Below are experts of layer 6 (counted from 0) of a mixture-of-experts language model. Rows are named router (the router's row for the expert), up (a neuron's input weights, with its number), down (a neuron's output weights, with its number) and show model dimensions 256-287. Each number is 500 + 40 x the weight over its row's rms, rounded and kept within 0 to 999. Numbers have three digits each.
After each expert's rows: a language model's description of what the expert responds to. This comes from a sample of Wikipedia text that the model never trained on.

# expert 6
router:506499516459488422550456543546549499603454531543483477545441509528464528562411533525516486506481
up0:564545546491525542499526486452529458529535514574549470487557567521501513445549493409569496570527
down0:508523460548422471580473542476524477548579478446433521461433524419485515482448560489544492529514
up1:524468522531529528501460515508546503496458509510492468518465489531472444501546590468531483497444
down1:523477517487567485484546454466508496478527485492426503537519459488448477484404445498447526543474
up2:503486512513449438459436484578481457472531443545496526507494439462500490466455603460531473552519
down2:555468523457456505507480514553454549544515559496501509432515520524492527496504461490480462634492
up3:488507598446500542512568543439506513482531449480566446512452422465507485526466463499506540414504
down3:409470483506509541497487561517507466575476469508502535490464496566510529525453508502504421455463
up4:612456526517482570466501463519534548471557575522548501470484529544541449555489524506502574487499
down4:526438488520468497464531565514537480569431462549537490544534602472504481532508534544534534517550
up5:471498485528452498517506455458493536495536464499544524550476591522545478550467530518505504543481
down5:573513502425524379450479502505548486536515516476499538509555493460545463428422503560478440527492
up6:540482489504569468550495548473489497569494566493540520496488515479479451482433502463423584489502
down6:516563499524435513497597506546496484489498521563489528471414490495476484535461505503482484484487
up7:527529486503494489524454510452480483599515480525524447518596525555444489467499505479550500489482
down7:451479462526511524496498578536516473546525582540477434524459503472528442511531473446471536432465
up8:482533486503528515503455471516531524492462528572461529469508482493576507547480436493509536556525
down8:428492480516485439467559490479506487414440536420482501504561580525571553471516511496565501509455
up9:503582530491452539542495513548491494497486521578510533485479533564470479433549456491487442472477
down9:543478661475525482512473443440570591519548545509466515508495517485432502506523472571510525495541
up10:475531528595527425432496525484513489517452556532519432465412520507488462531553441458501533416437
down10:475446496563470530510487516497529486557560491524528488567546545428483501503439455524505484484538
up11:488520550491466460524527531551525549481483472487517497469512487522512523483498514534479577420529
down11:558549530545448565423509504491448500512448476472498476545465455471457492439494503443466549551499
up12:507438566456554528507494490515466460545384429528580444509556504560530539378505502520518542454554
down12:520489494569534470489538492491498499454495540479436480449429471550492554485514480566444509418517
up13:529537482482560548419495547472530425557457562513486515524508463419478457479510544521557532532551
down13:550506528479517583526514518491490460514441443505496515477439466513501501483484541401509528466465
up14:364508501504552508497474424537477460602472510486432448456517421497530453523533612518471490501501
down14:536465473526477483493546533485547476506534516488532533470486511514515496583527549526514532462489
up15:437528407496553503553506488472575459474567488470443515534509546479490526493478488449414422467519
down15:439563397484523543481574525503472559508511461561523457534545474577507590447502500491546456527417
up16:540589475507523525463442461514450485473462467499520533471408513448533520494461561532445484520447
down16:538544595448426447507488527585477474491499542515513463472471563540503490483418531479504454508437
up17:490515455496504539476488482552436542464504519500592515485433542514498478547513539463483429570521
down17:430459544510457534540515506477491500435487520464486515496532501560502507558544557528514556532518
up18:496563493535610470487501439465502534498482510481509503507512481474551497545527473591474486487525
down18:473495534571499414474444473486516489509509548474515500492539481528524557529515533575484552512526
up19:517462526547545633466461470454509445452509470498549584542573478475525470517485550550481535567543
down19:431473517533547579482533436469438441480518506509502467497500506477542572454537548545506483508495
up20:505428530501542455532511493522501507524454528500497459544524482508572482570466469489484478489531
down20:437518459527500561501470523534464547553412504491504562409508521505514540517472454388467541496536
up21:474489490493432440440459547508439479509501442470453414459503409478502538553505503470501549527490
down21:471537585431466482560449533483520514469513396553470516439495523477449469547505397476428486530508
up22:477477445553451539469507455482564508555470512489532498484529497499478523411407500496458466514481
down22:470476505457613425515543452418517517524462472466481521511524454478480477439486529504478556489521
up23:565574525520519509537538477521469494524530510535558462533495504481472451543498477535539511529478
down23:460469478442515593498499454461512495484542429499512459499476524432445443451514503537555506515524
up24:500520483528463566445496526558485491433403512538512480455465498533506524536507563507570466576481
down24:517548536446522517475434494489480512469539475521502556514529514491513549492550564499558433486478
up25:471533546487492524503512490549497526498541454502447544440535430477483471420580477492545429461465
down25:419490566502564485465493490484471552477555535501474486536489438497496465436503475492474449468503
up26:484560524524549548535514531524512527562505533484481487461492501531525514454529452505403483477527
down26:573512472499514468525418502497514527470586505504563487473492567512479442423481496518529564514458
up27:497532435447512467479416551469488450543491502483454514471495499443477477464590466477470574460498
down27:477552489516532468490514530529471438577492463501521486425535553444478569518515482446525436468561
up28:458490592485591514443523479491480528476554468523513513481554503428443527544497554474561468490500
down28:514476473476532478448468532563522495501551541447519499491456487464512435498461538494448448415415
up29:460489465465498452455530571437470451539372541512506526493502467514481488421519437504552451493569
down29:495507557452472504574526498485491491526534447555525482486489479539442484485491490507479414565454
It responds to: Nationality and ethnic adjectives or name pieces, often before descent, Army or government, such as German, Spanish, Japanese, Indonesian.

# expert 61
router:570495482421501492510535538534484500489498512609493502522466563517536515448535518493571446512487
up0:414536483491493458522496475566535522516435537546564495550518493441527473527464446511530521519477
down0:498511474481478539509582569486496494462473613514594517504488430445509515484494459481518488484523
up1:469515523530479508478547506479539425564524472508481543536545550501453546498483544480540510505425
down1:526545492478489541543498466410536467467511532472501559485474606502467500564457541492494565505465
up2:476508488494532508532451520518509493497473536499555524530525502524545485463498538514452528547519
down2:482538498559554499436446536487497483510423610543510442470508517442566536473529487534486429541546
up3:529378531510438494477534467455486525527459498472580511545521509537522573519557495496483472436525
down3:492500582476488442513483538501474437473497516496545473439359504496506528511517472558474466478539
up4:545548457592565450546514495484517533472486461497409458517494458480509501439556516530492539583556
down4:524512560474550492547535473432515467537575516486424531525538483509525466450543432458510548398487
up5:469501464530454572548526503495565460505558463551517546519434516515472460537521486550483525533443
down5:500427461514468536476476496512453581523484450529469565462451523478545455454517481494566444560553
up6:542499432574519583591532480516514541482430496469496533423513529480545544488499542466570503494577
down6:544568567521433495513444474465522469551486547496494470510493549506506508553454489521492487621448
up7:446499470519497508562543540567524575411492491476517547436477503508531479559480500492533555470460
down7:520490468512463538573530513475444572487508474405544560487531435481562499512478493504425487538495
up8:571545578471506426480460569500455476513472478533490513476607461477497545474487476553499517479535
down8:426571511525466527536480468482493539466527421486527486553475493550501506486472535485539550469495
up9:540522467444432568506509484519451473489502472496554499473450496469534485471459479463546486537496
down9:462495531465513420505482449494552473504543488519524523539511486469523491545507558507481498512533
up10:538487513565542443538550533523490553544476468457447521509517464522449467428496639533532507541536
down10:478496478485514477483495550508449512519554481499440521502478561457512441569526577488550517522522
up11:492434513474509478467478535442499463552517499550502539413463545534478525465466503483500521468473
down11:600567464507480519526530544477464556510469508585568529442509492464388437499419588473553469437528
up12:503541446452530508432449553493561484520521541546571470540497452486520506537513463445519469466433
down12:515508528503477471469465452485526477499500500484503467481518504550515448505539471500490562570478
up13:470496483483486492383495443533485533531464545545536477512528453515494487415472470438495481537498
down13:440479508485457497529487486492515546496565496541479558496519516490481471492539514546539500513493
up14:485528470397550504519529503483486533558466525552431481500473444517527500504496494447487461451548
down14:410438518530508479484460484524547484522544481406498535482519485520506477533462493509485518432469
up15:471567478428529591488476493501466436481483426456486572494452416457617517498494496446446517475522
down15:503448457521573491486536491511529495530481414535500480462471455526507532448522452497500485543573
up16:510519459450532539451501545518450512470537554491471495535470513472461500432488472485579528487483
down16:508466487536509506494467542432434450488479494472480463480534464519475497469509421463556458560492
up17:480523615474601472502497448510521459530476479527613428430495499498482508511503481510541505525528
down17:548524535529501515424570522468507506448495443393495469426525474477530560527422479455460534540469
up18:474488531464500521502427515445544464480484528505579472493448541559371513542529476474503556458522
down18:505459576486507508569535555496528432524455568464498482456513501433427575450535491537610516536470
up19:473533563490514609509474495539393493479463458561550531516518526552476516458508512473499482475493
down19:571466535556511454533535484555506448531508502501544509503471505486435442542542491426525504404508
up20:613508453462567551499472457444534513538426403504568474456489446532492487423432466491525389469526
down20:567526512480524532486477467504475506517522537553487479463489545510504441469473522486562488548511
up21:534457474461562539462484490428490460512509468567425534482479543465505532517491517487463457479483
down21:565537505482435500436442475503534492500528497527451462503496465536539493489441507429516467561506
up22:482497527461507538426510510573494561581604437544594504476542472480525445450563469478513454443521
down22:538484520439497450478502481573450490542442552469466457554558562537489488425419468487527486501505
up23:544486546501540453575524415528429523490518476563502505511439519515475491521543456502576409462466
down23:540531566526497566494511491488422525510505544520503501527533469469513589558476446461534362470487
up24:408489501548569550466589521510489469549529513536477508510553473411528542564484565491492501546565
down24:510513496456453504548430490450472543548503509487527484523494534557526497506504492551469538509557
up25:416577525530574511524482530488433456556379479545493511531476442515475512521524486448518520530503
down25:480476484452472499474606550536537465562538545517492483545511444504543537480479476410525460418550
up26:530537447511513436478424545510542516565532507535542522506538541498475522458507451520521535520469
down26:501545520482505522458504443516534488529473521486457533512502540497509508453455514516453488476586
up27:466501490586498515538522545546476508499506529497536496472506471450475507472434522527482507464613
down27:570519491494444520492559502558445505509440492413526476576439501470480472477514528481505523561515
up28:621452436556433541488464479450477503536543487494495441528499482520524522540590474503503517557477
down28:459450484479571492529504502456575465515474497488487445529526423508513490464490494519508512409441
up29:608550546522494562548486475590452530552475431479526505541469462444500515485481511528537530536488
down29:477439506521465505435462446544514520437447481521446518463440538510528491499477451446508489475506
It responds to: Money words and figures, such as $, million, 000 after "$25,", £, cost, tax, fund, in financial contexts.

# expert 5
router:517544495488475572610506533517531469511488474464463454553379508496478479468516508526523555543539
up0:508454515413568509461514495523515492502477535414466568499526501508446568447495526460471397476558
down0:574511482573417522515509465566544479517498459474468472496471489472514463554542506465541462506494
up1:442505504491562503445473478571490589489477503529543475492569463477521501543498486407540513471559
down1:440486536493556502473521456514454527471476579521590507516551478519481495510443514431531425429485
up2:481481585508453539477494430542521472473490530494524541461564449509475475473445486494505469437516
down2:481492473611496518466493497478536514506447509501438552430529569470499487473512526534488478438472
up3:555489455489448477516501492449587479513408590548517471518509478558409511474462491466383516502498
down3:467494573492436533471539531488546452541538478506373508482480495474523451494551501468516466515454
up4:536493443564490509440537522502456499522526571510469450452491538497550404481478568526476479558533
down4:504571526477471492489529520456495539455571487502470478516535469493510550503437519495495483489441
up5:507504504520528543426515432509533502466484517508515494522508440484465543447547516487519458552522
down5:572483475506480511482502522424486514518488463484421553476439575456486506543471511562490441493539
up6:536547511541516501582543491444558453461514514523459489462508463494522483503557506606512492480461
down6:515455519516499528397496429512478563462477485537566503447599513558534526560462497492491494444556
up7:465458547538504465542499529437525543532533511519515535431499496492441489468458533467526451501517
down7:496462454441395491544541529556492468486495477465499481521445491531512529374503573579474496501535
up8:528506496510460538528455450514493508503417542477480438472467467479420539535482489492477498420567
down8:466512549499545601515461421523534520557517591515535474506524509517453512532484516481540538559565
up9:457478485492474501498517455553544519582472501567513552426455500456480513505480505440582445567540
down9:500523554427481521564532466507560505465522444501488487493463513524469484448448537473446479492539
up10:471508520497518499468488501524453469498499504502576512519563565573503524506520424480591502492458
down10:492520432547473495468522547548501548514497460497563527469513505571478482499466486520456446457501
up11:539507465504512472572483487545525436481532479554516508593522485579460516490497480549505473507532
down11:488476506537472477510498595520463527537457478546498440480520516483489516486517406493473479522531
up12:493540538535659517479480516416530510482522475473460451479527548495417494459550495456501490505439
down12:501471492505535530473515557441498502504549488483449535499513425513571477434432512507482500438485
up13:451533527502462552572482459496468517610543484543516538508509463447543492548443515539541530472547
down13:543484496517500550457552543472495480498520481499502471475510521563460487499503514521477535500556
up14:520530454497500535575543457469457537488526505530528543525518395482496521545530462423469526479457
down14:527517476581490538468514503537507501460466426523440487500509525488454537464495548525499454505487
up15:558561459520492538536504503485528482561523513433461478545432500494562533483512515605480474590483
down15:450427492495603424418481480575530504481516510580502437546460447462527499478479464415524496502557
up16:488490507490480466477541456533472527416490524450505583451504532505490512537422443434501471600526
down16:479521500508423448455502444528525490455515465508485475511482491511548463607527564520544434517473
up17:546546526465569509460482566503447430483522495517504487430473539458439553455494513500488450483467
down17:457497460530532553516498493491466510530520425535468499391488482469571531529577519483549500535490
up18:456499505590489533437545546447448568497526521518547554507452435511525522533505468503491469516478
down18:492530398435465568463399481459459547502494559442553497480470455482464496542546453592471427563493
up19:488476492472501566511462509557567484568474532477531515594542450499474568491556508503499526572507
down19:543494597461505519500545469491561438556495511537478449387509469516487542523552564519529551543544
up20:480512443454556566538481545421489499578465432530484540477541423425522471437471533443473436503544
down20:431507434466568512496517513473477478500509432566503494455464512540418545480546522518548542472488
up21:471523541427573584437528509525482534533552476525535501529513551465467503502501485492486503410566
down21:562512546553505511508522431535521426446547455603506514467442468501457534464505458478504587489462
up22:480459494530486491547468465524476486451541468534500470521477502468550460581507501528573625494497
down22:554496420553524530517580488525410449534509474488539491557541547499515511499501536537507448530578
up23:508454548444552526514541506517445481496532452517523527501506412507551463527540499507489430476509
down23:542519513474507475514474444508402534399422435469492426483518467549502503447481438430625506485445
up24:489469507587566514521460451445499502458524497505396600531557518499515491432518539452578505506542
down24:531483498440464510530531527436506474486459533439492469541528463504515465440528445497501450528471
up25:452491494477509538564518408518458506453467451471546465453514518470433577507541515491505511474497
down25:522567507478479530479540468510502444475463531489531566546507558453530432542528506525477510520493
up26:431512489560517496509487483492497443560536526468478507546539558518518472497562505496430560543572
down26:509475515546494531491496479503550459544462589447518517509459481527525510444431494493465553539477
up27:487553426509419477623484452540408496502503569534559469478449526497567566559509570476515447481482
down27:488535484528459531459497488566532531507527446466505508537543463558452555457488551518470461518488
up28:535556517512450463473556557507580494530503499494482544506462494519559537387417522479485432457526
down28:461473589450543490505509574484490489466485545493516499555572501532394478493505464491522550517430
up29:479516495434478552509484503467632498496405545500566508499510479515520515498566423469518416430503
down29:540519534535455593528468412535559487571545574531448493393473509447571451484521453540538437507496
It responds to: Number words and quantifiers before plural nouns, often with stats, such as three, several, many, 65 games, more than 80.

# expert 35
router:494540497509551511543473441528438566494517451478483575499479456502503507477518401562472425463444
up0:519446513528493482442453556454451572494478498488536556555443464529453510436544522508481451507477
down0:503508473465489440519454535525526461518498469463484462534451523440447465577583470493408441469507
up1:487539523490557533507457476424469575437498510423474524521504557515560528540469452505500519477501
down1:546471530435530505511540507514501548442506457505440516434473484418503540511500473457500468528485
up2:539502588531493549601523514519547508488548450511514479480457508507493502530584515448519525519505
down2:542465502500480504503477467480488540509521524497536490476569485510527443550535472515525482446505
up3:541494550562456572501426500512519516564526581514449524504490514467444514503550493548480553449543
down3:376514551514482483497498415467496537489468515513486552545505449436542516434441474449522465449547
up4:501511550475495562520465465495528460517486529517546479510411438525528521553436530480545496534496
down4:554513499499461566433537483458487403532443489498523498453505401613469474494522519489538429450429
up5:492529506594507554506462502533542495569523541551459564525537463553520607604507540523534515522524
down5:463460492504475471498551400473494577401498483525529510532525472554438521454465563516438549526586
up6:491513452504537464506471577554468489559545521440525532451521515497525443439451474545551477483526
down6:561426498481488506483496470497516483583520518509426538495552595474505514484486486530533523427518
up7:572523424466543502541469469536451522525547451447529519558509482528552604502475435494449489484479
down7:492478524470416449465515545453552471487522591558524501500472531497447449515516524462512532556424
up8:512545457455513505534541496461494460596545526535482514518518544444472456474501450501543578588495
down8:502503535490505530541491602508477507482458533489528447469463499516558485424560566491511447494504
up9:495466437554552556549537505419547530556488462471481463533484509430514514513518533531548409547496
down9:529518488467486541566479523508478504497561563536527460544502558420496501499467522431509503508448
up10:462524506424550445472526474467464442515472509523490437448447493470461385487504496485475483461531
down10:528530493534515517476485495466487512474502512509525514497552467480454451509485485531496462460502
up11:562491461462512486444514497520552492531522445494484512467470548450541390476502525474503526468514
down11:502560455491528485494503487489581493581490468368497463519485527587531476454439518521498571451483
up12:555534493560512481447523457538527527491477517544510513557443453509489503477535475469589512533490
down12:538515475528458431504457427455524553475455491492517561460483505529534487528516572467510518549442
up13:589492574516540566507543512438507564546486512453590506474505527493482465620453432516578474534470
down13:534485524547447543494459508486501488483475567546581520498562467468516523564518462460564528487476
up14:466516478552539526501496559453598481472568579521515525508516486496408508495542500474529512503448
down14:487554493553477453482497477470485419442506516435550491480495425542483505544507467481482480519506
up15:456499471506462524468517528428477484493499536506523525539530572527517585454539498514503569503526
down15:478512517543557504506510413467520504458520393540508495465532529487463490467508442569526472454453
up16:468465479505474524501578515510431492460508500509442492503543493562528434492483487476474528509429
down16:514513428561499570501491475484502511528485497520486549465506493502587565547471507537532490493495
up17:438455504564560526483474408504527519493497585514511469496523455471551415535476447489413539449435
down17:502511501549518475493476435484487510465504483545535494542581528445492568547537418521453494521518
up18:492453538552452427514521539467534519475532465549492504514446536487525471520497502547455468472492
down18:468536450503494533510502550473450505520522463458527467455540546553482513510422419441491514518543
up19:477545445518507619472508518406550544459479501437471545512531480456454458487529497524519502573495
down19:446568477564510504507522496500457496501406430486434526476534512514457528427471465492480476500522
up20:441513501536410516496506486530517474534439484489532452555536557558534533491488458503507539448484
down20:491518524510549570476417522454471492414470471510529490514462409476512539573476491517480528438466
up21:563505454500541511465481564446536492462471486566509460506531509515412488564540578609471559490465
down21:556521540473489553520548506491474481463447496483537546524473439536481548495523527468508526509571
up22:516467476482487469490478520459510492521543504514436632508516541491545429503431471454533404470568
down22:461477437516414519443465510515485448523487496487545451531502467497564477524492562435517378519460
up23:553497525443507529506529461547528436486527492494505510513556518535520511449478523446502513508416
down23:486494602537504454499551469565487464548476505472539557522584479486457470489480533528538571507436
up24:537504523578634423484490443539469506499514503510517501512487470507543507554471526472512575471551
down24:545515487565551446476512430552486530520446469426441467486460454475464548467450512595454547434496
up25:475519498500556466553517455504533525515502506463532480532469524458584529545489460392418474509555
down25:533499470425508533542498489517553530507559500475580483527544534603553494548519470463506484451499
up26:445516475511425555481534511467516477516434488507535546402496509557514480523528509591467497559614
down26:447457490446489469514595603490499577500517464494512486515439547447509528407457516494558484585588
up27:489512468522518536485499513498521522474416496472462470505462499500464471452500489546495563469466
down27:569491465535547487488463553487473520443485475523467541528532543479480495484458451525444409491459
up28:497461462545456519514565502501498480556478493521541499489541455523472471466479574616554496494501
down28:500532544463524500433538484462531474529484533437474452497483555485485539434506512509510542520559
up29:456494513539483504488477533496508536477537489479508526517418494517489569487551451476512471528522
down29:543421582417470419524459473530486507437560500523461454506435506514478488523505479496476524458410
It responds to: French, Spanish and Italian words and name pieces, such as de, é, -ini, -ionale, and Jean or José.

# expert 40
router:431500593454498450453471519475526440520496539483548534464474510510500464551514558557542431487559
up0:553476520477521494498536599493538512445499475504506496490518442500530550491488540524505523455539
down0:533479444497435463432486494541464458458506471544519555503495501457517496536466471490544545523506
up1:478568517439503541502483423517531489507537526461541481529497451467488542451449494533472490585513
down1:502470490530532456476524505604500529530502542441454426580455540416512497538570488582429456443549
up2:581438510508503503508544514592529484510515542435512484530509477584454521411520553462546442573518
down2:555505471550524462546472460492489520479439508466518531437487525511517563508450516501558496569516
up3:494491490530604447444559457484468472558503484481505561515464474513555552566562492461458507412471
down3:458537460413495487537529566476490525472480468489535509566451457520525539508452446514485522493467
up4:416526434422553479443465498405521472523476528572457515558538490482592519507529530487473495448468
down4:534534469526481588479525427443412507520536481539491475477542530550522476486536492519491406507457
up5:441523448518445519474530528432468540561477572527539476440509516479516550569511487467529578420633
down5:463490491484518465539524483460550523522509564475450507505475426566423497460520563543483512588600
up6:504533479536517463497450441461406432494486504409444504508474484511482532502484428525553434493480
down6:528503504426511486507509448485452492479550518419489472542492490528428496396558538518538500518483
up7:462475508496534527464536496486549418437435505462517472514502499425626443522573456572559484533453
down7:505491512502516485449503529446491476539459481509493410504373536534591466498478447550500547438521
up8:441552467488464474444525534488502456491542445463459560522451526553464524476506516470505532476502
down8:462501560531509434471521517484547513456493499482588516536358424498500542481558551535534547523499
up9:514534485522504439545454506433519526496461468573482480482559520489532517510444535450508543568472
down9:437507603492508392566525511457536545505498538469482576462525469501449444488484499503568500609495
up10:495491506507429486483479494533506516449444465510492552507517464474485574559490566464475511446491
down10:450412555492500487500509521527567506449530514467507484431465510472533476547554455471447493494489
up11:469533479497529504493565555556513504564532514529457392570494510581556507596489473507545550513420
down11:521447492481480463495522494469487507552426477496555525490485502545468449500493492435556464541492
up12:413514500579445501488496586504418433486417547442493466461538538520503528473523460514462580503461
down12:457478578485523510473442507470540504419483474501461526458472515508476423528550546494539480520499
up13:462478461489508452469511525472503518544486472566568534501539474451486475512476539491554533489479
down13:519515576527533450496481511516484499554474481490536511553473440457466480568550518529437511545551
up14:499502509558529469568480499422540466448500505524543524519560412444526526512473437498428521478528
down14:499526529460476480601561463517541448507556585437490495528470550450454539509523496539422501495471
up15:491537472484416524493513515473461476567505498530555499463512502455471440461471515499552524484513
down15:584456595417516506526535488518436490463496557445522542466447479514566456437516465505508527490444
up16:563470472505516418499561485439427494476525507451513490484460527490447519544428522457521501520495
down16:435502547517568462549395530480528579489512493520518594580429515514458544469536526508556523456561
up17:422528570542486590486571511458449499514565463525543484508506474417538480499502510537485522488487
down17:514503584463568500501480592469479536488509483438458550534508533491456483401521485533505549465514
up18:486445482503515534471497540448543514561565509595514522475521443438449514517476511414571477527521
down18:519518431444479484536528512477482513460491464558635454473528490534515556495527504539459461452450
up19:447504511565495432512470534490439437536557483514470485480487449458490510496579494459514536561476
down19:493473605526421513489564491473415402524517539520499568552501530526587508508496509565506550470452
up20:505569527509461502465475539489400515570567500485493529520545518517515469562394472552492453536432
down20:531499473545445501449500523565546509442500539507510449558568467537442445503491491500447519499509
up21:464515452517495515533510517433549539531496533471507492475608523496492461444487425498550488542394
down21:511471549517547467495501494530443524517408525476434536521485547582433460581393590546495502493530
up22:496528482474471437489498483463454485454548536486480481509565460559496539469555537432452461590467
down22:565436504542534540500509479562532512481515475469514523462507438546566539477500546455502518526500
up23:480566486520466474514527528485503485465442476482459459503505494485510519548486544494443486569613
down23:518479546513465489559505470478491509510570505445481470465516512456472363594521480535514468487480
up24:435521570496537516616510535451467514497494460546420525532519581449509531537499504429467532500473
down24:501472613588511483444578506530536493487444453536482512531564467500538451508485484504502514487586
up25:478531441406520542522545488447498544465454448513563492401450510493468514532497559515492507520453
down25:464484484567531498513467380504499518464492480472561482462427492467509493543475453579550534536522
up26:528552511478474496537465542497521419500501438530424476521459479472537502433555531478465473451563
down26:440444492481467568479518561478585529561464489504484469562505523546544514505507452511452491481566
up27:459484493545447613584464464505520558463558537509410486573464462540504520572511517534549467536450
down27:552500479531472485437567612518517435531442541515505539507520453437478513503506500522568447486393
up28:527562478489496515475430451495466522543468503431532441494474507493497496521479487522516486442431
down28:534529465443566400547489578483538499529533520515509498507540524548464554510505564475516526497487
up29:454494502544561570468579559473552478476480501398436523537525529490455549479450555478528470510526
down29:525546558553518469463479493415516491469449546472528464451534572498508428529422542487519487530521
It responds to: Byte pieces of Chinese, Japanese, Tamil, Hindi, Hebrew, Armenian and Persian text, often names in parentheses after English names.

# expert 37
router:565527576515524474570479474451496561533461527576567437520480532460427513508419461488491534451492
up0:538542502512479485478513537488417430478447530497437478484525511493473471385487538482524481499523
down0:523510520454529468495544538474537474501456541487536447429527520513507542508435507472562565502490
up1:472486405481559515477535480540435545525523504503503482465490442467407509496456428499527507518468
down1:536461437475507463466554512462587599579561498413401512553446519526546519487522569480520533487560
up2:488431534490459549450466514478490464438492521547488513452422440480493495504531505452511454531508
down2:488502457503546493502569442434492525516488487489478448469501546503393517569444461601417487490502
up3:489548502532509502454519480479448454495503514539463450525530481489465518536494434472545435602464
down3:528529521467521468471473470499501563462512456529492519512418525543440519394431428472491482452527
up4:533437480505411577524490506516487535542440464455551504539494449496557548484586498466459466449515
down4:471497534480545481581505457506513478551476470456526521558442502521528521464468502458371450427470
up5:436506500511595489524457449522516565439540483517542519552475519497511494578510456399508531497489
down5:490480506450504443549514511514532605484572534527434497456532529518490507452517479533501531576526
up6:531487499547565500458490438488402476494434500484574517494523484497504453495546503529507476612520
down6:477461516526490489485423507500436491541453510528606492520502471487513480533594536548539524568516
up7:504536552508495491526572472530486543461494486532373479542539505468494569454463551471469498453504
down7:541486467399527470479542549517483479495531478558483614543466535517504505449525510472535518487464
up8:514517502565483611432569488549541499508467517517509531475493510416493511531466482497483527532540
down8:543514460518460550485470509511504503459451542528492511561531462503499562495436562530415483467545
up9:492475512501461527524443506446499407484515488506471588459469530443486539464511603538468523520532
down9:547426497516608516534490513463405492534502474578505495485488435532547433505487497436487419536467
up10:525469567488496483484547514467472495509471440509496493480484496506544537598538443555501522384456
down10:518531491483568508489529490446515411440509529479516554504486465470500480551510412447498482518556
up11:498526469489471539513441526448487428493545507438485619507435512448520453547536495470420452519535
down11:501513475518484557523539482527510454516437534536538468421581445515566509506556546515559519494525
up12:612494417547483499509474552448503511553473576533493556506496483507558574418449513606516499463467
down12:528476608413409564530512541522519517435456540470520522473433479477483540474495476494511485433454
up13:507463523576520584462631504532473472436482506513587493512548487548555417456492511474574522461432
down13:471493476578393558498500549496532465541484464498549469519545432534483469539494552511513477506417
up14:496568480488513491403473454469496479495403434456471499452486553539540509553454465456553461521512
down14:497510521503552492499565495440522528496523547502446460491500498472481391566468504511537481484505
up15:518501514507544523567533412578453536496512520456497458494476474498510546493502558551523464509518
down15:525581491557505424569578515532458629577502532489487529477546504466480483520471522521490489460433
up16:515481538535519482561470519430509477469486469449603506450464402536473560497534560548497534546491
down16:481535490486458573420446522511530505483567465527499428494448434419514521502481537524525490504505
up17:495528457473453483474496536551505479501514519511443501538495456539498460512559492479435553535494
down17:475539492546493470535476543585482391550459555533536530513534575500541508519535519509478539569466
up18:569493467501481504466557525501467553479512496501425433528508537503501516493466526515508521514507
down18:424547508494526490533506489563547591484558485461470463547468544474497570527489524501526526468561
up19:528541487569479610451530550506486446545402477506476506494490474523467522507484538498503471498476
down19:511540527582484495475483537503550495552502537522537552533514499452508564402572437485416511496505
up20:475489494509583494521574471463503452476554552522499528482477543531544520533511540512440408585475
down20:541543534555490484444439525508492537451549454519501495464476464495449476517437508520525495499512
up21:470534511523580568488443473517501509529534482504448506528512554439434529554488522521549453502502
down21:480483490454508459527437483534458538499449495438551508520491501466505520451528489505484535450504
up22:488495486504519460572530495513555397506434522511474520487494520491522483487548503468545484566506
down22:424469507485468498568429514429466545507497533482523473452511491476458538549503466557520477573455
up23:463567540592451506513409486441519437511479539459493490469520451472448581485512495569477537445503
down23:550451515449535469436536490480457532492448472580477510562506548517528478474398540481460582495488
up24:473481432544399550524443526577498492420482508437465591466532461505543555486495451434559433545464
down24:524447497551456542435549475464527484525460518501500526542492493578528485544544491453516452465501
up25:548530463509501471520464566522441468496513519547454475468489467568456491549457493489472509491485
down25:477483482512547540540476528478422469467540525478487491512552550478594480437452460501487552497500
up26:532515542442468471482513503475532439459570533465533506534501451501569476523531532508529535515524
down26:485479483480552584514460450508487546538511566454527555495489471498457506446492477438438441492489
up27:472519469466505475510525535495484434560456470522491533565528459473495541518496399448542534480435
down27:510502457459484530500477582506506579529452458425448466390458586492456559490454533543463481556585
up28:481501521524486556516548570590500511595533482479511462485375506502483525533530531480462478409524
down28:464512477536477460505501473549469428524523516468536494460464540499519508435477548490519525522435
up29:519569470461439545463439478483488453495483456470532445584513528498473486501473556492463506469502
down29:501552500425438474488471469500422474478464466480457416558525483545495446480544505519551498499530
It responds to: Three-letter country codes and country names in sports results tables, such as USA, JPN, SWE, the SIN in SIN, and Preceded by.